config.toml
balance_bias = false
seq_len = 1024
dataset = "wikipedia_en"
Below are experts of layer 2 (counted from 0) of a mixture-of-experts language model. Rows are named router (the router's row for the expert), up (a neuron's input weights, with its number) and show model dimensions 320-351. Each number is 128 + 24 x the weight over its row's rms, rounded and kept within 0 to 255. Numbers have three digits each.
Before each expert's rows: a language model's description of what the expert responds to. This comes from a sample of Wikipedia text that the model never trained on.

# expert 12
Function words before nouns, such as of the, their, other, several, various, many, local, often starting noun phrases.
router:187189092096115110146122149164177115115107084164134065114150137112106131079109151141120124151126
up0:119092149106131124135083092144133161129150081095142173149096106146107145151145132168140097172115
up1:150096159148131094152100116131098109132118155104095114140149087123116151113154091139152159118150
up2:168156127149096087132139087112179132170115100136107112109132135112136099121062166170122101111124
up3:111105107117126117132092126130100147081126139083133107144119111122110125133095116117126151148133
up4:159118132135082118176160173146145141167127160158146148137102094135113118133136134070137142134129
up5:175127131082145106105100117122130116151125099164113108137136132102104138179139140167131121117168
up6:126096155138137130115127131097138102100092119154155165161149124167089138108149113117156149145138
up7:111110125137086131126138135092119102079134122138148124107097141151167118145145125124122117086110
up8:095111132162160124125146144131088114144136128141137106123143118159159125135106127123154153141144
up9:138138148133148114147138129125125080118129137125129124119114093159153108111139157127129126135135
up10:143133122138107115060134075145153150147120091135091121136129147086092157123116130134141127090111
up11:143085102159140104125119156107159092121062139091094137115124106135123147100136096126137101068124
up12:168123121130115148093128097137124127113079157130151157141154079138133131112161101134106136139193
up13:151133136126114125140124117109128133129157118147118125138161129096137133160126095071133089101120
up14:111175167124123137141123133116110171113145171122132118117144160123079128143087143111120108122063
up15:087123168129082167119104096116127098098107170115160154127136088106155154085118154099142111125113
up16:145126174126137118155153125097136117120155102110120156152101104156115105178109143127131141181083
up17:081144113147128131100157091117104113147095127137118155131177111114123117162146147135179112104136
up18:117118101126128125139131112123111142142121152173117136144127157154147165160102159109111102096090
up19:117125073091135126122147150158163130123115142139131108163092118111121141098096116124139131113169
up20:133110145127138138111134101121093116114140142110116115104118154116140171105108152110157103106102
up21:131132145136137120132096106171124116124137168151096140145149132169123155170120121125145147102126
up22:125158179131169164116099107162124156125134143093131108141166143171133159137117126131084155140143
up23:112122141120135115121116144150133150130125144141115133107088094120122116113148143117147101118160
up24:106118109090127160101104115111141142123115120146141159109143152120098102101175163130085144158124
up25:132131120123127172125088154162094115138141171067112095152076129125168158137197114150154150129112
up26:129168163110146122156150123124136094161176134110119101112153126112103151101144139122137103121149
up27:121112155138116161124154157144152150107119177114127071087133122134142101117139116115149100159127
up28:131137108137095138118116102143126135165067158120115093105126119128111170081123091100130132101120
up29:140123126074108145117164114157135089110087119137109135138138132153151112122157140126108143112129
up30:166156129149130133130108094095132123107126077117115133141114129102136147147118114105073134127093
up31:152143119075116128097093150119140159099144125094195068131161128149114128121097120108139140148168
up32:133143087135119110157132143136140087152161100104106119139162173137120117161162111135082125118156
up33:126133131190122083132133133100137123093158153122132099119101098137181137087144127130107096107131
up34:135115104132120131121120145141131101081104136139111124148096117144161137109128179159165119130089
up35:101121100119133187159093128132120109131122081122069150111104128133170195111122138151149112086126
up36:184145104123124123131142104152103152109103105150127127107098143164119175175154131123088173156135
up37:123157142132119159130145135110144143091144107128135105132099111159121132110166097164136149125128
up38:151105126173149176128091129107101133121126099159110126130167143114132168141129120148162150151174
up39:158159155118122125138112111128079176116159130103137107157110112121131111121098141116151084131128
up40:151106126138125108139135151097165133130105122123114112157110168179125117167131112138140174111145
up41:087097123198116134189152109138131121142131089111104128104119116096120082113154155132126158135109
up42:091099134108125125150122084104087151117147115164118092137094140086149099152154074112091167118137
up43:126078124128137089192104131129107129119150121157081155113100102160145105146149171168166121138148
up44:113129120158140127081156149143098105086136144112177132110105130132164125173112118125149121109127
up45:174171166181143135086164117172132101194139144066131144133149111155122109136127170103121170090084
up46:171120143129121140109137118121121137107132120121085123162129149120115105111158139106100113142100
up47:144107140117151104153095166146164125088150191155136144137100153138155204164133166107071107150152
up48:129134165135116164142148155138128155112150080164185102105135127114103157139129114091118111154151
up49:077122110111106135171170118119141124090147153111127123124110123132123126109158111141132138140075
up50:147083115162149194132085140141160112133091177155111112136150080088096129132132112173135104076159
up51:138097130153125109168109170109139150084130136176141102141173148127116108145131115149160116089140
up52:107159126121130127108161139137115103122109135108144170121102134140140143134149120116177131137123
up53:120179116137171128093088131109074134120130115122117126167119096149106122120144148140163138077175
up54:124130116175114133121140142102141122077108101155127088092139124103175071137129169113149122117125
up55:129168120132092088158123151137134098129153148154095139122154125113120133143137109108131108106114
up56:108125162141109110141158121146119153139133152128153116097121142140129122164127078083121127140099
up57:096124124136146103136128190134166134134107139158118174094109118082093140095101121155136086072128

# expert 15
Commas, and, or and in joining list items, places and clauses in prose, e.g. Cinemark and, Spencer, Tennessee, 42,000.
router:170126113155129165141108126102148112096126146120138141129111151127117109073077124149141152108113
up0:097088148148187177097144149152139105111167132140139099123133123147125109132152101175135111133109
up1:101144118098160150108113136088101080070157095132082140150145092073125141119123145106170182146131
up2:127152159144122125117157139181129136098091143106103101106149148122122170150115190140124127110109
up3:171104111055175098142114117126093103119148103126148102129082160105142124121098115183125103093087
up4:125150128149156102124142129116088173114180144166123090127090123115114128062140125092100119109141
up5:157145152151154139124126115138118110159182152120160118144107125111118139123145070087123175178135
up6:160121130145127106128177095113112138136140096163123143144122146142154128136127128131127153128143
up7:109180069123141132144130165162108122150132116109098095107120116135125159151120173141107141097114
up8:119159149168113209115121116100164113198101172103127140156128121152097126129096124166144172120108
up9:080116128133118094091135162151175136129102169120136151143102106132131135156132123137106138120167
up10:087109133143138106121131070129144147123136145148105107106129117055108140135101122113131122138153
up11:137138113081090089163121148121105148096106136116132146086146117092123138140129187167187143140161
up12:121148108124120153102124108147144138152140131137144131141159119121122127129136134142117097168120
up13:142123126124114111102101142137187118076130148167094129149122151112123176142121140101119117142141
up14:133201127116136114101108115125103113101129149170095091138142155085159100106102140158164125137160
up15:118130084123102129183095137130085169113138157094127134127119145143093142120087135132145163134127
up16:162128164166124098139172113108142143113100104157171124098113112157155120099137122127133146180158
up17:174156127085090119142150142117099134124148115119103140143128114137117138127136099085161126137148
up18:080126122096122125104150100141146081146111101092101113174099131096133139131074140186167149105093
up19:130139172083170156110076080167112129157101117099098134139159160123112151107140131120137104145103
up20:155171084147052100137178108134108099140141089128075160116164116104138124141097121153107131138146
up21:120160115159135139104105161157088147171114119128088095145142140129157152128093138071130181117127
up22:159114122156155121152078126102144113121118157110171107131141144142139155111070120166104141126114
up23:150135163065113099145125116116139130128100094139138118128113117124153117122175113161162154145135
up24:150164100139109111150152146179130174125129141096142141142114120179129149082171100113128143091137
up25:191094106155108094161165132106110121111133133108147099174080113133121140143115130129124133133090
up26:100147119141142142106110119091128143079108109116096133129072142124137087132095121126110137096144
up27:149139151130115132118125105153135164126137153109106140127122111121137098156156143128131131133114
up28:148090167125130155129101178166120147141128161135146130134078113103089140134104135140089139113148
up29:152138145117147119135095152153129119121109078138122118109128169167147133112126177140106157095141
up30:093141087175094103081138115144112110114130127161194141154141104112129104111119157124119169138150
up31:146108113172129102131128184147148170105157153167170191126107117134098128174154134151117123118139
up32:093135150176127100113129112136087142075137147148086151123120101099147107124124120166109136070211
up33:106088171117112125162084112118156104151123092153146139066086130162089121152115141119137154093171
up34:109197134137168129167150119116131128144164148156121173123147126121133121114105112157104090087144
up35:124194128150115125146123152117143135119133110150137153142158082140132147199117129088114099141128
up36:157152133158127112090160098121161128120123145111114146128126111161153082134130163149154098156161
up37:129118110105142156129122159173146095109149065170130131164145143115137096156157053118156113136092
up38:154090162117131130158149177115171118062130154142148129100106127162137162078139141098149127149126
up39:086161122100107140117159131102088084159144126168133161147111128120154129146119101113105132184167
up40:189169097106142120144126102134115083140128176119106126164115101134151136183124077105129158132144
up41:155144151097130139147112085155112121109139125081140142128142121115131162122149161114148168102182
up42:131126128155048111097130164163133128103130072122128141128140133120128145108176147091133117135139
up43:109113107132137100143090116170136139124115103112133110126131153181082156122144142139156113124133
up44:121150138076118128112134151152143148125149130130156133106114077113118151135116091112115114137109
up45:142119154142130174176111125079135097126145122117104116117106126082111142129086142143150080094125
up46:136122087164135106106123143146077117084151162184181094117104130127153122103092156104152128106170
up47:081118171135155083096163151136131079111120146125141110138125106139139109159152121147169159126091
up48:141139131178151104123160119109141103141132087082155093115130119117143124147087126118141144113106
up49:178093139173127100144161113112097129152135170109118143155121125120140150081118177125112117124160
up50:153161152110119112107115105141139142092155097113115101104100152109133103142109139125114076154138
up51:088103160135119101097144108168135117159106148158134147110142183147116130113151130103099148179145
up52:137137080130096140142116143101098149147177067147124085149135131092128111144130136115120142130134
up53:154109078106134118167090108086132137150108137095130107089074117148129102124173096123113134108140
up54:140146158136142158149186133169114123143121134064137106137123123137130156111141125089142121087103
up55:123131127113149143105143151090133081066100143127118116140149108111137082149129125136141104118157
up56:148144142154122147116135173143150116098125119151131162124093110117153136115132092099086128134132
up57:140138084128109135121105158059163145149185049129112129113123118156144140107104136146142105150173

# expert 4
Predicate words after a subject in sports and career prose, such as was, third, 5th, won the, became, played.
router:095146116125111136139148115151107115185117162125150132080148126154108111150134118084143097124131
up0:138127151132118139112156104114114181117126106162154115131166156115102150174168117089116155150163
up1:124135164160131095105104106133147107129179154123120141130117156071141178101144140175121125148144
up2:135143099160110122138128112093127099129097142130115151135124112125137131135098166099098130117137
up3:146120159103094105179133105138100173143161082114146131138115129152153128107111119121139120136129
up4:137123119111116069164158166138112171089092172169123119122085099121117164154142071135118118099170
up5:144125094150133168140165110124099083093147114110146149119129118147130099105142152192127124094127
up6:147134095105109150138094123119162160143135129166145106090139107164089102163146148093128134123139
up7:141099141160092086117117122160153155109153156089099119184152149095129126122134132126115105142138
up8:174164116107131099142123150147135125070138173157157154168145098131132134057154099098118129109134
up9:093126138173110116131137145111127097153128145149139138117155170126154119123114143121193054142138
up10:154093133152110087127109108140110114070105142153153126124134133169127106096082139140108137153125
up11:108140154137170147115135125140108166125109117126173119121152143144158093163126147105100119129141
up12:103143185104143102145171081095122116115128131120124149154136133159164133135130098142134160133130
up13:130131168111120134150141085114138101128132117169119113119111137127124072115111178148197151143139
up14:158078133090127140105115148105132081128101106177151130073159135088137139122122106100146112121137
up15:170130135089122106105102167155138133119097126119120088164078108160126083119140148130073146116116
up16:081119156142139152151132148148142162145098102149111105177139096168148098121110146129125115132133
up17:132136135099157091141098124144126093142101135158113144107145152080101155140168091070157101128149
up18:125128114103132128061123113101105127103112126155141180112112096139163095136106128103185099152152
up19:116166160135163155159083170089112089066125135153151150124133117098131167127101108124159129146166
up20:161082169110109124136044165115129157084128158114121129107093170151125126145132150115137110123159
up21:156204141105134145106116118122087083133135136128149174128102098148118156116092130162089125139081
up22:143126129107132119113120106166139125117111192133125140103125161139101122127136137135104172118159
up23:098139154085102101115121112133092118180183147146136137154102158124074101114121138106134148140119
up24:115135089139103151091150147109106155150110128157148099160135103117120095144086101112108143159137
up25:127156145109132099097172090163146135093112118130149100132110130141114057122158103126136139143136
up26:122141118086127154102119144153111175107118148102129117162135171092115125138118084115114118092141
up27:136098156115149139176124135133156146118153125160102110130078138128132134147131134156149134133157
up28:099105141152122163164139140151130110114165132143158136143143156152115114071107129129160104103139
up29:129152144092132115101103131127146146149102132093116103165154150103136100146141143090159156113146
up30:118094144081123126130135165140115128138134137135096118118109132152095165148098110140141112120148
up31:119091146096140130107122145132096136139149102155142084096138117139095124109135146151101109135113
up32:104095155102111109079131106139136107111137138178136112107094131190177150151122139137140101143147
up33:148168144163128173149122097070101101145133142131141176136127143127161112158108149153161103191102
up34:114107124082140105119130158140137101103133119156091152134156120116130114122108135149125113145142
up35:123104103122124115134121140115158110086152108139109133150141114140116118121128092130123074164122
up36:105105147095122180132152127145097121105160154124125133137149137147120127202088154112188112120126
up37:145145134123159134102137131135133112113134154123169112146102171105116095101127136179185130110163
up38:127142139115124125115120081132116169151078079132068108116128127130142094144077127077156110134143
up39:108176120141082138132121157125155139120105120140124154112106123114051171151096131144129140133089
up40:121088152109139141125139150094113168143120111104149128125121152168145111131147137158107144141163
up41:133117146134131172110105126114093168151151161134118148124129140122134135120147085124099148132157
up42:135126125113136144132138145151092157133082123084111124104097139122088150128132146139134127176099
up43:122131137109118086106121091129177116093125122121114109132124125177153123138072141177190099104197
up44:150121143120129131112151143119129170094092141144105105137128124103119142129101107130127167105123
up45:124087140102117140120205106155159101104060138147139103128137134139122158133163159144097142119145
up46:120123092143147146139143133148150128103150095159166116149135097124143123137103142144100122116076
up47:097130110183091112120124134117122119114148183158118112139142095132161119093121095164137098115160
up48:119115114095131120112134095160119128150127077121111104148101116133112102134159096066132125135128
up49:137095122107130155149120171119141143125153129154107088154090148121127073113155159110124162150162
up50:117128132123114144130139128096121140093075129082099090119126101127131124152148113134107136127153
up51:116114165142146126112121156144130144098087144108135112114102163125104101144154109183135147107107
up52:099127134101144113166155121133117135121163147144102146131141152092114126130115166136142101150153
up53:134136087119119192085169112158147136142130162136182079137120117128138085123143140102109160098141
up54:142111107134113124111107156122129097114143142150154159121119143154071105156098141166137162137159
up55:134113154131129133163121106120101110091117170125150156092075110074146098117119110118106109122111
up56:130122119126141141123157123075094132145146109134161132095085132126166145128138116151138119129155
up57:085163133139140104161123139101146103114108125162142123125149146162103137133139141152133161128121